Experts of a small language model.
Size: 10 layers, width 96, 10.9M parameters.
Experts: 128 experts in each of 8 layers, 32 SwiGLU neurons an expert, a softmax router.
Training: a variant of Muon for the experts, 185M tokens, 2816 steps.
Below are experts of layer 4 (counted from 0) of a mixture-of-experts language model. Rows are named router (the router's row for the expert), gate (a neuron's input weights, with its number), up (a neuron's input weights, with its number) and show model dimensions 0-95. Each number is 128 + 24 x the weight over its row's rms, rounded and kept within 0 to 255. Numbers have three digits each.
After each expert's rows: "mostly gets" lists some tokens that are sent to it at least half of the time. This comes from a sample of Wikipedia text that the model never trained on.

# expert 126
router:146108155124165091096111137093118123114136171155122130180148148132140120143114135113111113094150109069146119102097114169174127117143109135187100128146168096136113104148129117100138171119146153110146122168119112151138146147135088131139134090151127163089118090115156135141135140094161111123
gate0:118151076185131119119114127075077136135144141174132156115098127126060138101110128128114129115103118139132166129125133153129137128132138122168126124121101129130090106121111104121130126110117121128140126177135126129113092143110140117131183122120079125096171100131182142132129151153100138191
up0:134136146143159122107088095123139167109128179128126127129126123126106122122062135082075116152117130157152120135140123146135116147142107080166116120128142129131120098047099109120133141131152126102124161145140135158139120154120081113128145085147078154110118101111182157126118118124148122143
mostly gets: "ampion", "son", " director", " Smith", "ees", "ians"

# expert 42
router:129121136109116096123091132104117140074132186133096145141154158114138124126104132108127149132141124106169109125110109152148132115145101129161093130175181124157110111151174125121137140094146141118167103137124130122143159133165103140157173114146154156117103133091201157137163132112127100118
gate0:132127139127110123139130104115160201099134129117135127126151093132136197163130126133172133113139106141131118128074146142132130148128133120163104131118123146086132169138125123134199141129131100119121129098096119078137098114132132126118159137121134193118132152130156086119109195128133120147
up0:111123114130132137152120125160099119078083169142184147131100111089131091127127118088153114106112144150097147146127129114124153090106135127109130123085137131159110138100120127128129128088112135126110148128128150171121179156174189137113128131132100110091182124129078166128144114121138142147
mostly gets: " author", " represent", " cont", " form", " allow", " pot"

# expert 77
router:165101153111142110130103181140093164101152134133121148171160146121132093148112120096130109085154090116135075092120103157162148118159118135135120136145137096168100117149160116116129146115158153114155124168080131173134142156131119148131140090131158135102109135124139151157140164095127108110
gate0:142138146126124137123150091145142096132128112131083108142126169124142179125132103123129134125129126101149154154097127132131102152158116125122106121115102137122131148142128128095132197127074162159123177128142128072044166101127159131112087142158137114113139149129157141165104138154122114132
up0:089133108106074116120120137140129127149117129126208122109182128139124131104178138138116105179135091198128098123162142128118113133129157089108131125122104133126104127104119110156165159129139048134123107128127130120125107129129095132127125102135103124086107104144111128126131103101125132155
mostly gets: " the", " The", " its", " their", " his", " this"

# expert 2
router:175131160132126121093142150132107151120156146155085148146163125099140118166088139118116134141139123109155101107092094149136120104134111148149080127148130110129073107146124112114163152108134162128152131140104135145147173148154095157169186125138130171079125129104159128148174144123134123115
gate0:132141133136101117126169123076128131102105116093129133159138149135133165133129131129121177137142091111158137135126112119138170145153152132070113115132104126108111162125114163091098136137090137175202136116129142110153137146094131158122128159122169139127150124083171159112127132127129162178
up0:127130121128226151091168137138154134133129127119156134118082055114159119130114119125118152147124119123144133166114137142133124161147123142128134133111039106131141129125135124097133143102110116103052098122111107133130136150139115155108119130122130134117133121117108146152148170138124144144
mostly gets: " leg", " dist", " Par", " par", " att", " ret"

# expert 53
router:135106127133162102079125133100119156110137157142109173153130154086139120164114170113115112104176115095144125116127127147126121121187097122151079109129157097144112094133147122092138142109129144127132099141082118130141143146159106157157150131139139165113110136064167146165148147111131104137
gate0:129105123129109128114137144135132131129142134082157136125111140116127073176107127079101126135129109170104151113112185136099141151149128113118148127147185129126111095123163113125116152110131180138065131133136130222121093132111133136108136120091158107139128120111101140121097118122130126101
up0:164129152138125136173120128096150117152078125118096125175151123140143142125102144164136117092127076124141121150105139080182123131125123140054127128132125131177169108132110150138121124108145079129174104102104128103128134128120102113136075127143139132127126137148141094168142132136163160129
mostly gets: "let", " laun", "por", " pot", " let", " accept"

# expert 16
router:135095158112148114122111142135085154099150131136114160156168167096148099153099142086124133081133078111126107103107116160162167113132115155121114108139147118138111125164136079124138128108129147098152086170092121137175143154145102150146141113176161124108114124090151137147142146120144120112
gate0:141160111084156110141081129108132151126082123135155136130116084119114171129136112102152142114141176127135125144102120146140138151101178049137130137112130129133124135147144098139122126163107053147124137121149129122125140113139116126126135131098122099128171166142140124162132128117207137124
up0:125126161127122133138163130191056106140145129096085133111113140147174100120117160144107121137081096130101138130134114124129114129135114189112121118139170123129127123126091192148136133104142165102131130133102157174134131133123120124130114124146132139125067138098142168140126132126107127180
mostly gets: "–", "/", " $", "′", "\\", "+"

# expert 33
router:177109155087151105129099141107088157120163138152115157151171156118149128146098131123134097117166081092128103093091090149155125079133109124127129117155142085131111116156141080114136138110143154094139112148116105172159142163129103132144162114145152137113112118092138125143135130104162113127
gate0:165113098156124177166152124106149139128068102142126121160137137130119124141182138153162100141122182068147131130137112141135130098129073128142126170133115124126131143143130132123134145127130133137126132131154127144137153120149095112193200124140128130118124149177135127127112120169133087117
up0:169128096147118192148134136138129174129084088129137123148217135135092118105170137129146139109130183091156128160135114187142070079141091113140143144127117125099105121132127146119131131132148133113134133125133137134138159133122137112167138115130152120131152125162127103131136123156125124143
mostly gets: " /", ");", "′", ";", " ;", " :"

# expert 38
router:132098146114140114119099149110078136096171143144115142143159141100166099133116160100127123089130076109120095104103102142156150114144122150134119111144155120169123113161152101104122145107128151111145101152117136149170148145136080133171135123161149164104087116107139173160151151107157123102
gate0:146132173135119133125149090104140130118110116134096139099138118121128133194124122118120151135129119155135139069139127090110129155136172104156119181135107131144141122164119145145129138144115144102128130129174184145115135169132144126154113123133161134111092134124130057129137108164053110109
up0:060158110132106083143135119107112115169131117143133128127114119110180119120142130119140112118128112117155123132128140070157136152126114171175122087122122091110115113114117149124129105122118113129135128141124039155124169136128111117117097124138163112141145117116168132123124107136186096178
mostly gets: " 19", " 18", " 7", " 8", " 189", " 13"

# expert 57
router:164112148105169113091124153127121173101158149155089148132138145100143108148127153112083147092163106115133085111113103140137188114143114149127107106138148136132099092145150113106176140103140154115153116152119092146160155135155128126149152106146147164103116118116130137133145138103152105066
gate0:118083150123134101088134128111128124140142093118108134111131150180127108131057143151122150138126125096104115117096119134109125096123139168130123134147123154143124128126112128123126116141074112160110123073133115130071164184118146130129135165124130161161083133187179133160128133140126152138
up0:146186101111134123127148127132113122124093147138096134129131176141126138127095119128144144128128121133129133124124125167123116147129158152143133113199118141122118136128099129110181111114093116140123134075178066188130123127115141129112153126162128086136125062127126141148081127150149155091
mostly gets: " Mar", "og", "ag", " War", " Ind", " Sc"

# expert 67
router:144080153130133106105101135132114158114136148164093153144176134095176120169121127122104140107155086111132114118089100134144140113141090157128100137152136109143100073141140096116148152104118137075154124133121100127139168147141123152170132120152168164120097146104126147143144162105128104098
gate0:124113146169119105141136139143103159130117102103128160132108105125127156143151135135124131148113135090142135138129113120140137123150135074123159113156167107124166067102168132094107133135134125086128148136149135129132114146164107075158128117106154133126076147086136184062135142130081103123
up0:106125076129129136109157119125152113095147142136122097130096131175129069118130082125140120047172108128125104124130132127126082130124120131153156120082128201123088122140125121128138087125154121188130125129116133126129105134129147134115121130148105118105132113146137064168141122127134135132
mostly gets: " R", " r", " Br", " pr", " Pl", " Pr"

# expert 23
router:151118137123153100082106146141121150107156166147092135166163156122148133150126158095125114119145108090160111086116133146145151105157100153122102147141160094135083112144149101113137144099123125113137073128131124133148138135142120130138146111135137141112080148091166195156126143145126078093
gate0:128144132140107179109108081127091146149147143137094127128148166141124131158117147143085120134105186118131124172140136117158124140132128133125128122129132156140140128111135138090156175144125096115152152129133167174132120133154139145087088135140132147165102128129132181190127117199136122104
up0:078145147160119160155134130112144118159117164143131136129149097125084127127101127152135111093172158187130098130124124135179102135114157135118118106133075122144208109149159130120135132127116119107156100130158151117165167145136126132143135123130130105162149116118159109175123119167153112137
mostly gets: " c", " rel", "hem", "ient", " oper", " activ"

# expert 17
router:137095155106147118115111144127085149094156130136116155179163163095132114136111150098120132096139072105143123119097082132183150120142083163124098117143143107142092097152138092111127131109145157111138099154104104144144123165152106140136142096156166132087124119110159150146149150128137108122
gate0:120122080153129048136102097116120113127165137132129148104138135127125131127203142081105076130142088082142118137124103094191086156129111161127127130157128130123136135130122128105167116129128168162118125128159088124128160146135122098100138091126130118115093133131141137148136116139128122126
up0:128131132138155094129135137127111135129131126119098117117155123118110125117136129155158160158131128128110177124135131176175130210134116066121157082109091137122166093148132163132139136126110128129139127118125136121131093144135079143147088217135130125101128080129128135135132139128151116141
mostly gets: "-", " un", " dis", " Un", "#", "|"

# expert 98
router:157107158104145108118098159113098152108152145146106154153157159101142101147105143103102106095152102109113102105101099152151143107155108145142119114144152098154101099162154106108159158105153157107156105152100125152153148146147099155159148103152157158098099120104154149154150144099150107103
gate0:109141135127108129118091127160139120139126116128134103094118129084129127151207128079089164130137128168073104127123121126098128071123132154110143137129081140104128160065131119126140166127123127127128122135124127125128105159142190122113142123090127128119115124124141061150121164135127128101
up0:070129130128081191131121049127137116127106127125127102129121136089130168124125135128175156145129137143100109139119126140129128092124107151147108126128126125128146116126129118093129174150104148144148121127127128127126131161128104127126112127126093113118236127129128121133129187128155125098
mostly gets: " those", " Preceded", " very", " Apps", "Personal", " UTC"

# expert 95
router:133119158099146122131114139117085141116139134147095171146136162131168119163086142099116116082154104092123107108106091165170138116133096151142125122138147100166092117153152077119144145114150151074135099135119105155149143149146102127147170106144166132099115116102166148142159155120128121122
gate0:158128115136135136113130135132115132128128101120129115125120117103145122151139129129157061046127111086096099127119123180167111123113107129112159169127146136142130155125145132184155128130152113084167130121133056192128139120127102171156112134137124147137130124125140167123153128127121105115
up0:112140134106116114170142152154125176131152144141123164157133172151124111113112149124096156166128128133109154144100145115101151133169140125111026089120135116125135130157104141076127086081165125130109117145123169106129118117130142116112162120124129118135129137188135111141142127158128123126
mostly gets: ").", " ==", " ===", "\".", ".\"", " ===="

# expert 110
router:142105163114156113129120159123116156103153130136108161191172153120151093142115126091103095079167114086150092110120087132150120122169119147138127124156133085145084087143144108109130135118152168110151116164106125155137150160134104145133138119146142135113099103126153138132130171109137112092
gate0:129091120119106088132137120107157144118122149139125187174131128155110154128146156088144132167093116123138132121123132063129120120124093136175133142125137084120113133135128131132120135130123128117079066109133134087123114121145170128124145131049137136120101122140150158097115141162102086101
up0:109126127131124080140125109120130124145148127119123165140143121129134116114175075094110127104127138104124113111144106106127190105180144136136122151169127118151125129153120166171150128111153080131104093128120124112153162170134153130127186104122127151166114196101130088135127129169131133115
mostly gets: " International", " Royal", " Southern", " Soviet", " against", " British"

# expert 41
router:151111141101143099116094148108093141113147141146106163152159158120138114148126141110126107118170115109110104105101104135154125111150097155160113104157161092162113112170139111119158133103165161106154073162121105166163138137155104168152161123150175141123091118107148134142137144100147112112
gate0:126159146087156138178133148128084103092120112114128110140144132084133128134121109120145130169128111135118116137131127169127142130126139130113099131084118124091128150116130117146101130122151127106143187113126184160154127109140147160132123183116164110125127088112112126127206113126069155097
up0:115221116125159130106088117123133125124045096119098126153102120130138156171131120161114144141130120129127112122127101149141131130148145079133129137104118119076132140154165128152135143124124130149162158112141128150136097117136166138127109127130173076077110116117128130107131128134098133096
mostly gets: "After", " number", "During", " After", " During", " was"

# expert 59
router:166112140096139105121098140104076150117163154145109160136174172114146120140111130122123096115171091095110092105087089136154126111150106129145127110155132085139123117165156078114154148111161154081144097146119101149163137143133116131135160108141156136117113124087149132142135138102154110125
gate0:095131082148169115105114127124164128163126155115152128156107099130086123115171091144100148165124123130117130137168114125163172099162125124123135143128133196129170203130102157092159130128118112125157133135149128139128105125140100129134178136088115099127142129144150130130139148129130117088
up0:146142125126129121113127139164100125124130112113119130102123131177137129140075212126137195139117168121091141136119124124117140141135120135105115123121164129135141130144136080143078136105112142124118127150085132130149127135193116125102067133134144170110136129146113127096168084142165118117
mostly gets: ");", ":", " ;", " —;", "):", " :"

# expert 40
router:162111177086137090129097134108091156114157153147111144143155164119148119133107129124136098097166089083116090111084079140167128096150103127129126105145138092143119103149171078102142133111141145102144107151123108168148136147139108129138151117141153143115111122091140125142133134092162109118
gate0:162117127130108122121130123137141149146127163134123097121131095128129145140133144120119072128123123124164102143106140119133122116145127144127116135151149144105189151129138113139105123130145120168132087121148136120226117133127092116163128124106156145070129106174085116073190127158119117128
up0:124109154093105164128119128143147131146081157155144107125110078136131141108125129072146121111134144095123116132128092120112133107167134132139120113131128139132157183127129139103115164168125129169127090102125102119154128098131113083151154119112128116107163143194095125080189141155108127133
mostly gets: ");", " ;", "):", "',", " :", "%;"

# expert 37
router:136111140090139105121112147105088140105159140141122140145150144088142100129111159110127104084128076112120104119105098146161133108141115157136118107134146114170118105161133086101137161110150154117140095153116139146186141134136088132173133111176141179117089124118133163161144148111161126102
gate0:179102148107114138123147135116130118158088162117141083109175129133159130126128129135125114128151128159115126128148139132133156105136131129148108175162145078147129116110193115143108136134132115092110138122128138130128130159122126127070141129136114134137164122155122135108151081114126184037
up0:123131136123113110092199158125123130075127128127135140124131109122130090116124161130149071079097068163074128129108119120149112132148115093119086136142151144139111092133134127138130133128103125124111138129145146169118131133186121116142110094190122114132096130131102181098126137114141126129
mostly gets: " 2", " 21", " 4", " 1", " 3", " 28"

# expert 32
router:157106156099148113117095155110100151109150144146104161152155162105145101147105144106103108095152100107125095101105103154155136107150103153143119099150151096155105107152155097111159161107151159108153108154105118160155144152139103154154156099149157153099103116100148142146149146095149108107
gate0:178142168108122127134117139184131149141117129170119127064128128128151167125129151107134158130198128103113128092069103140146127071147128112126130126126125096122128133124153141144133128088178137126154150128104136157127103146116121129127145136134108095101128118126125117129207131129145131087
up0:139128127130166094125161128082138121137128095123103148156148124129128127127138094099114111121077128128174136124158124132150090136119126138064158113125154129129118068103149129105128158124133128129106115158119036150113127128112162152126128129127162137136132122100120130126042127128103124147
mostly gets: "\n\n", " While", " those", " ISBN", " Species", " Website"

# expert 113
router:125116158079139116131113140091113138098138142140108165181142153112151100140118119111091105111163118094145098118125070147135126124160115149149124123160145088183112091167140082109137134109154148107138097177106115158158132151145102143139142119148141140118084121118154137133140146113139123077
gate0:105090145134098127148132122108125135162162122130145126139164144150139112120200110146101125134129134102128156106186132128174125129125067148185127148147132129182123064134128157132152121132081137139113094087151099130133124163142126117139109107123089132121122116123086148138102132149145124144
up0:126122112129084092156147112114137128179158147199140145148114150140128102113148069181114129143136133070154143113149127141152124114111095202138109118105102123156128078148129143137130124139127151151118083087148144083128158143146131100139123123120137130124123131123119161112142117148150139120
mostly gets: " during", " on", " for", " in", " During", " against"

# expert 125
router:143104163093143109123100154116099154104149146142110154160153166110144102152108138102112108097146103112124100111105103152159146109153112153143115106153150099166111100162152105113162163101151152104154109156103121151159144152145098148162150104165152163100099116107146151151147145099155113100
gate0:126107141132173128125149125125084143126107128143128095128131145171104128138154104131126125122129102083150134070129134156104082129134128127116136115128167134136128088122128097108089115132157128157119125082129126067127126149128216134157123082128122137074122189122128126120129142128095116127
up0:175121168056091128128103128140127129128133166125135153128127130128118121130089122126128130126127101127133127139129115159127160121128131133134086129124118126105120129131128141189115130093117117119154128192128131152126129177095124126047127168126115110129130049150120107139076128131131166131
mostly gets: " two", " few", " (\"", " very", " make", " once"

# expert 49
router:166093146110139119131111165140082165086155141134116143146167145112137110149114135115128109104169097117115080076121105149150157119151108145145122140155141083177116110153164121118131141114157165111150119172075136141139143160140115145134155107134158143114088126116138143161135135089124099106
gate0:164110144139074129176123120134150105116154128129090112158140123076112038062142132140128068134129130104135117128111127127126144128134110112108117158110129130183128134132148128123090183144128130120129129128127107164122158142150161141085127128155129133123151140177134124123150142128135103147
up0:149108149129128149149124127138127140053127106137115125130127126059117092124134127151156100133107122098100093126129128115139128129129092125142130158117129059151162084151163158124100165096122122120156119110126100133124128133127199113129183126143150144104157131136131131097133160104136079122
mostly gets: " the", " an", " its", " Its", " his", " a"

# expert 106
router:186112138136160088095134144148112166123138171160125179123136139071149114175098155095146131128143107104121110114107114136144170094155125150116077109137138111150113116151140111117146145098123162103142114140098129169151139146146098141144156105153144144098122126093131163138146142107115098094
gate0:166098115170128086175126126127123142126121141120125158124109109104133127123102161107136137124134135134064103133127059100123131124066114131079134146129119127133087118120112121127123134119093129082155133104125113217128114095130141109169108126147126124118123124122130098130133124082114169131
up0:139082093142103122179124105139110131084129129129130131116053111110124151128100179128140140097158137158108119163132096097133151132087128136149125170087167110149102127146138080166113142113102112113161109096106104144127122127113132122144124123127100102127119126127141076154131091084118130115
mostly gets: " Ne", " mat", " phys", " aut", " ne", " bas"

# expert 69
router:158091143087163127130090156144089160113131160138120149163162143109131104152114144101133103117140112122120095086115108141154160121154108147156129138165137099179097110153170101118143149099151145115155120149079135142133145143145118138142152106140160170107080132121138165180131138124128120105
gate0:119128127129147140113075127140131128129125105158128166118133081130154120155122181164130128129142071115120117119148124151130148126121128089134128132132141124133135108127129171126126122132112110092137123082124131123144109035152139118131070110146116071144125154171189136142171145113128114112
up0:129130160118131185133106118081135122120124123132118139076147091129187145165146180164125094127127076109151138100137149086104159130125146117123130104098115119137162105134128173132085142103127115129127131112078131107141117107133136123131128176142121116174143096132112062115136118116120126115
mostly gets: " a", " this", " no", " some", " their", " an"

# expert 62
router:181121165125144111084102160120110147114142147166117145150149148122150104164115139106113088119158116103140117078124122136147146112145104133145108103183146103133076074153163116120133145100152130114124101150105138138151149131137110142146158111145145151121090115113143147158193140132116085117
gate0:126088129117128154130160118145143135182117143131087098096152160113092111159130114087142117112119124159164092137137138141132127119130139119080141131160133122079115155157127087128138131129110121111174158123136141185157162124134108148140110124192084127079128136175114096127110152140127126129
up0:122123131128120113133103161095129133121130111131151099154094131124165146169191107153118197128106134136101127128152089188128160136141110138172138137107107123117127126146153129128080145099136146139125111126127111133128117163129175134101132075109105115141135128128164108132139081065103123103
mostly gets: "ional", "inc", " red", "ston", " var", " Roman"

# expert 7
router:139107155085137105114116137133090151111164133137103137140159161107152093146114137088123114078134090098133090091087115147147131109135109157124111119134143112158113125179136091109142134109132161102160097173106123132185146148138101146159144113186153130112109120116140137154165143126138121104
gate0:124106125129160095113130139118176077135162127131096136134109129104111133131128145117111120138133124130162101126121135149096130138141091104147095131114121173115124152134130126134120082124144154133163126141092130130130128122142122159190130172225155121162135139175126128157149113144182141166
up0:083132111116132078106138118073128112120174131143125105098094147095132163149157137133137139132143102169173133131128125147120096165127115128180097133118133121139159156156114131102105088121060131123125111149093130129129137118146132126167102165177115135127125116125136128135128158134165161180
mostly gets: " 194", "199", " 189", "–", " 188", " 18"

# expert 44
router:128095146077145104119121137128100135102140152143123153149142154074137132146099172107142147114124109116137133133097103160149185103143106153135102140166155125170126118143153108103139136113170137106159084160087100141146137147149114156140166111152151152117112119123160179170146129127137089119
gate0:136106148085152124112175157160134136130071101175103192131129114119077144133090133147134130119126125113108147152163114148129140118113130119156122106162142124131172143122130136137127110131157105099170120111128151154093126142104157127116128132147115148083125189123149096131201116128123122129
up0:133114163074169132118194138129137125110077093132106165118136127123079127155075146129156129076124127133138128138128154141098135109085129110134131119151123120093169131095147141128126104129167131118148132109121157132127119203101157132088126130146130140094113141130129128124179115145147136148
mostly gets: " e", " o", " y", " my", " te", " ne"

# expert 35
router:170117145105156109130119148104106155086133135139111175177142172107158109152122141112103106109161107090141090118112098141141150115161118135163124112162145087176115109156133094117139129108155154100152096176121131153155140136148110137136151116141146136114099130113158152142134156082131111086
gate0:124140129133083109129149165151120160133103173135131167070138136165158119123096085129136131146163110114111137086157125082129131122170119087135125136125158116106088156135163138102125122116117090093170141117167145129114113123113094107137125122079167118155171152122121140103148093130106127125
up0:129132178129105124127118094130127132126112152150065120069165150126133128167128128119112128147190183122098103135153121129119143163106140125110136101125147136138115148101147120139138127140174136147194093142129137129085121194148112104137139157150163117139105126121118110116141137127107172124
mostly gets: " of", " between", " about", " around", " from", " during"

# expert 4
router:146088131104179085104130146146110149106139174169112173137128152096142109169090127120141135134158109113150122106114123145137173112145109136166080111137148117160126124163141109123167138102125147096121117160105122155165134133159090167134171110149139154093116130108170138148148132109127104129
gate0:129117126131120088130165113083122145157135131099124129084136089127093134125136135130125129156134125090150129085084131131099129089150162192144144120148155089125166133128132136080127134084123107136071116113129136148144140127149099174135132119107153131081129145123131082131067138114115105127
up0:088132118127168154152101179165106109159129146128145158153118122110130137132143154108137151115114131209081087150127149150161105138116129121136123128129107125142113127132127128112163077125109170107126099141156119154129146171129157104129133092145124116138084102134106130132172131140164172094
mostly gets: " water", " hand", " es", " pain", " features", " miss"

# expert 70
router:172114150106139123093091134114122133116138159153087143163144157090166117148131168109114112113137110106129115110093093158150137104134083174157109152181142106145105095129131113107135132103114155096141096143115103142164167133139102161152148087142139162115109141110127128163116133127166127090
gate0:160069106145089132101131155085125137128179110107110147135122135119127137100148142129066084103100110146141076105145121126144129137163145110161142154160084128138121096127153127145112125119129150134125174105129121147112152130208107092094131113141139126128110125085105116129121147132144127113
up0:084138166163146118131130122128093146139156108133161073111134115149101087049150090110130113117127126144127127109179143143134145155130139130124123106128140136134159132141166163149159137125128099134166116130118129135197132128109127143151062135086098113131144136151114115127131151156092146133
mostly gets: " St", " st", " r", " fl", "St", " Sl"

# expert 54
router:167098145099125090089128153131121147110165148153092172132132149103160131163080121096122137112152103123153115105102096120134122120143107134108084151148145120130105107174126115099145144110116137123136142138091099123158175146172116169149158095144134161105113112080140133146170157112117107114
gate0:134092125130098143141137097134165140125160141077113120130161133132132082117077151107124167091125079106126116143099146125185122116125163138079138141124108109070130134126149171135127123111136144127120079126129061114135145094131170137148125131130127127132174128109143097125148125168149126129
up0:126155132124153137132123131131071127176049121176130124125078104124121148153150137126128124126169146173130127130169132120122133122130080131170122115137128155163136176129088126163140128123127107101127128153131141143057127131126111085127122142135132134093096165136108150130098144087138129125
mostly gets: " un", " Pol", " Un", " med", " min", " Los"

# expert 100
router:148115149123149112109119182101120153102151143151117129185165133113140099126119125091083080090133116102142115084107110154146122110151115136148118127140158116142078086155135113107146191093141161111150120166102120155141143139136128151133135118149143136100101110112137135140154150110153078108
gate0:129151156131091166125110117143154178137141127108145127131128096118134131122142146161120130138123107110120110169176063102121158128069116156123094171059137136130145136165131165132129132102138083109135127163093149137125134157157129104117156144126107095138131154129182101159127130117130130110
up0:130187135204124133135103171055140142118093138121129130113126121124129168120161130124111120152094124123128128140188111126069129123077129165107087127128152122131125122150131119114106158084115131163131133122131128138121154124135134153099146118127130113121132128137169135135127132137069109079
mostly gets: " County", " City", " American", " Democratic", " football", " University"

# expert 72
router:123105125106175084117123153129128144093156147161102172135146141080162073142097113104127125105138123125124120116120121154159152115159091128121083093130134121134115130152134104104134144123124144113146118158092099128145128140190108129147151109163118155089107096103143159159161143115181108124
gate0:081097134181123121070144145116128130105144127124127164166159110115129123146139129120161107129198096109131099088136102131150113127127134126121107118120122132119167150147130110115127131188103117134107129146159122149130110109213093110130127126088126103126128128135138098142138141072161123141
up0:111122173129132097078148202121094114160130125131152105101130130131131117129098124140128126146127109180128138112128130126129085148176157089137126139132129148165136140097106147101131117123161115146119107172153097155173135128162183114111128097054125127144120115136109160129114133104123129144
mostly gets: "iet", "ody", " out", "ux", "ines", " Die"

# expert 111
router:143118155127176110117108151115109125125150129152094128190136141125139126132114164090103098090153100086116117103092105159162156117162109128134111097138170093147090071129154108087139139094142168121152125142103144161128145167141111132146129119143125149099129115120152138134148154095146100101
gate0:135138083104114130153147156096129107119120136139127138124119154125139124099144130126128138113137135156137135127125085123098140117121158114104072128088111120097116130144131135119129102157187142130145104063090119106131179125166166136161108158130099126114114057171123129112155107104179122097
up0:112086123133146086126130166136065142142111128129090144164156120113127087124126142120120180136110144117140094157073140129128107117097151111119136128132163131142121113112103079116105128114137153126115089164154082123122055159114152108144137139130135146149132133158118134115065114126118098123
mostly gets: "ville", "bert", " Carolina", "ford", "ić", "mond"

# expert 89
router:159110158074139116122101142118075152106135129140115168149171169105133104144113138114112139100149085116123109112105087135185147112148087137134110120156136078141112091166150103113137144103153153104149113146110116144150131149133106134151172085145166135087124120111150143135143144118142112115
gate0:128130121126151209099124128152111121186126127171163129147140149129128122086168194106103116131124121162117132110132145073131128096154110135119089126130139124130119115166159123167107129135150135062115152131120187152128132140137119088112120141127131149098126158132131088128121131131136136114
up0:119123130126134145106127101154126124204106133159165137126129128145143136097133145099110127145125135132109124124158147042140121095127128099124133131128147128154128126131169123188091132147178126056102120128120185160128129125128114087143113165126151126127125162125135122127130128182121140125
mostly gets: "|", "In", "=", " -", "See", "-"

# expert 80
router:132104150125153104096095154117112152116151131171116158144163150111132058136105150095114111107142114066114095089117116151156122118149115130172121129139136128162111097140129111107168138102142144113136119158128113149153158159157089133131132122142170160094115099097137134138147149104156083113
gate0:131128112141119130124093152159141172130129127130129194085160170147132077105152105118149130118161121131091128129128128073127149083133129149087107131114104152095142174175130118131101125117138125127136125132121121109107138139117087128099130114106128069113132149130124126156172085087110160149
up0:119164133127129154144124132130118132114093129133114138080133124141137099106145091129144123104149142129105122150131118118129144141102135204087132128098140199133153128212124119130100087128146097158147111106152133071091156133106133103083125148115132128119150129109126124111116115145126135181
mostly gets: " University", " School", " State", " Air", " College", " government"

# expert 112
router:150108139125133110115100153122098159105143131153108160140155164099135107180121132116104119113175103115117097116102120138160151105145076143136122113149134123161120104172134102110146143106152151104151092139123121126154166156176108146175138120145178143117113117080163144143170136096148104111
gate0:180201116129090076108092152125146137099132121127132107147153133162130113130137131130132143123145131135138119126119152136116110059145092152111129112131159164128132120116155158131070122148129121116134145131069063121104125123134103137155129121122140123102174137108133109121088128126136144181
up0:141184103142100112104128125128137132095137109114129154164139124128131138131136139099128166130189170128120127131128168131104116095164112157114166119111110189168137148111129170096089128169133131130136137135083124072122152111128123129147100126087111125118134129130154103122070141134144136179
mostly gets: " $", " design", " ag", " Stud", " based", " form"

# expert 9
router:171110143082139106096086123121121153103153169173097122146154169108160101146124160112111126128121115112131104094099109166158130102155088158131118118142146104121106100129130096077131137123122140108176120131128102156142171137147100141153133110152128172121126108114123163164112141103140114086
gate0:104141148110105158111069133165130195126132135113094085148089127132133113134139134088135177124119145131113103123118138089138106083071179162142141108132150137112147139125128109132136134111138119139179128130128121182127130141084061137129150152115110120132120104123132129145126133087144108142
up0:127126151179112063132145078116128139154121127129152137129163154104128125116121112143126091112133126129067124121152114104116111157081113128126151117131133130160128079132143104083075136149125121139110127123129109137127066093082129132132104116159127143134121162134139132206133093126111133117
mostly gets: " Ar", " Br", " Tr", " Gr", " Am", " Kh"

# expert 58
router:148108147118176110078129164111116140117161134157093161141138139075144107148093137123091087111172125122127118114122121142141143081140115155126101095142152106132115091149138124097143163113127138118132097170109132132143161158178101158141179111134126169116134121108125145157134147123158082131
gate0:140125106161121175134145081154096133155146129111118139122114149127171135139128187116155153174128116120143143160108125153144126115147134158070105087135101091132102080147160129110143121111143132126129119141109142129089126117136168073144071110104088133127120130103132130082129131085128120134
up0:150094116099117201112139132151139101161182108158143157112130119154135111126121156101144153140121149128151106121159112124133099087128135131135090157184107146127122110072122100138148114121148137135128131169123124136110133129146182110123151136129072164142117126144116137123082079105127120164
mostly gets: "op", "amp", " off", "amb", "eat", "up"

# expert 75
router:156114158118163128106104177124119132124151150138116129170147167108150089136111139107103084096149124107127108115083097146140127103163107156179114124158145108147079105134148098119140148103126158121128111142119129149137145175144120162135160096137132163092108143120144146158147143138175123077
gate0:097128127128131091134115148140129119087134130128101117114182140176135125153108114105133136137104124145120138119127122095100140107103107124192128133134156127133167172120173130132100140137177128107152149151157191128131158134133119120106161165108147112103084115122106129132172095133197130109
up0:143126109111128171110128144130147141067122131126148138140134103092094144103146128127146113111135128095142075143121141130165125112129127106125129137119142128160102100182076128125157125133132129132127110162067077146134093116107148147175073129121112127127138154145144138143120119114044106128
mostly gets: " St", " st", "St", " Best", " will", "st"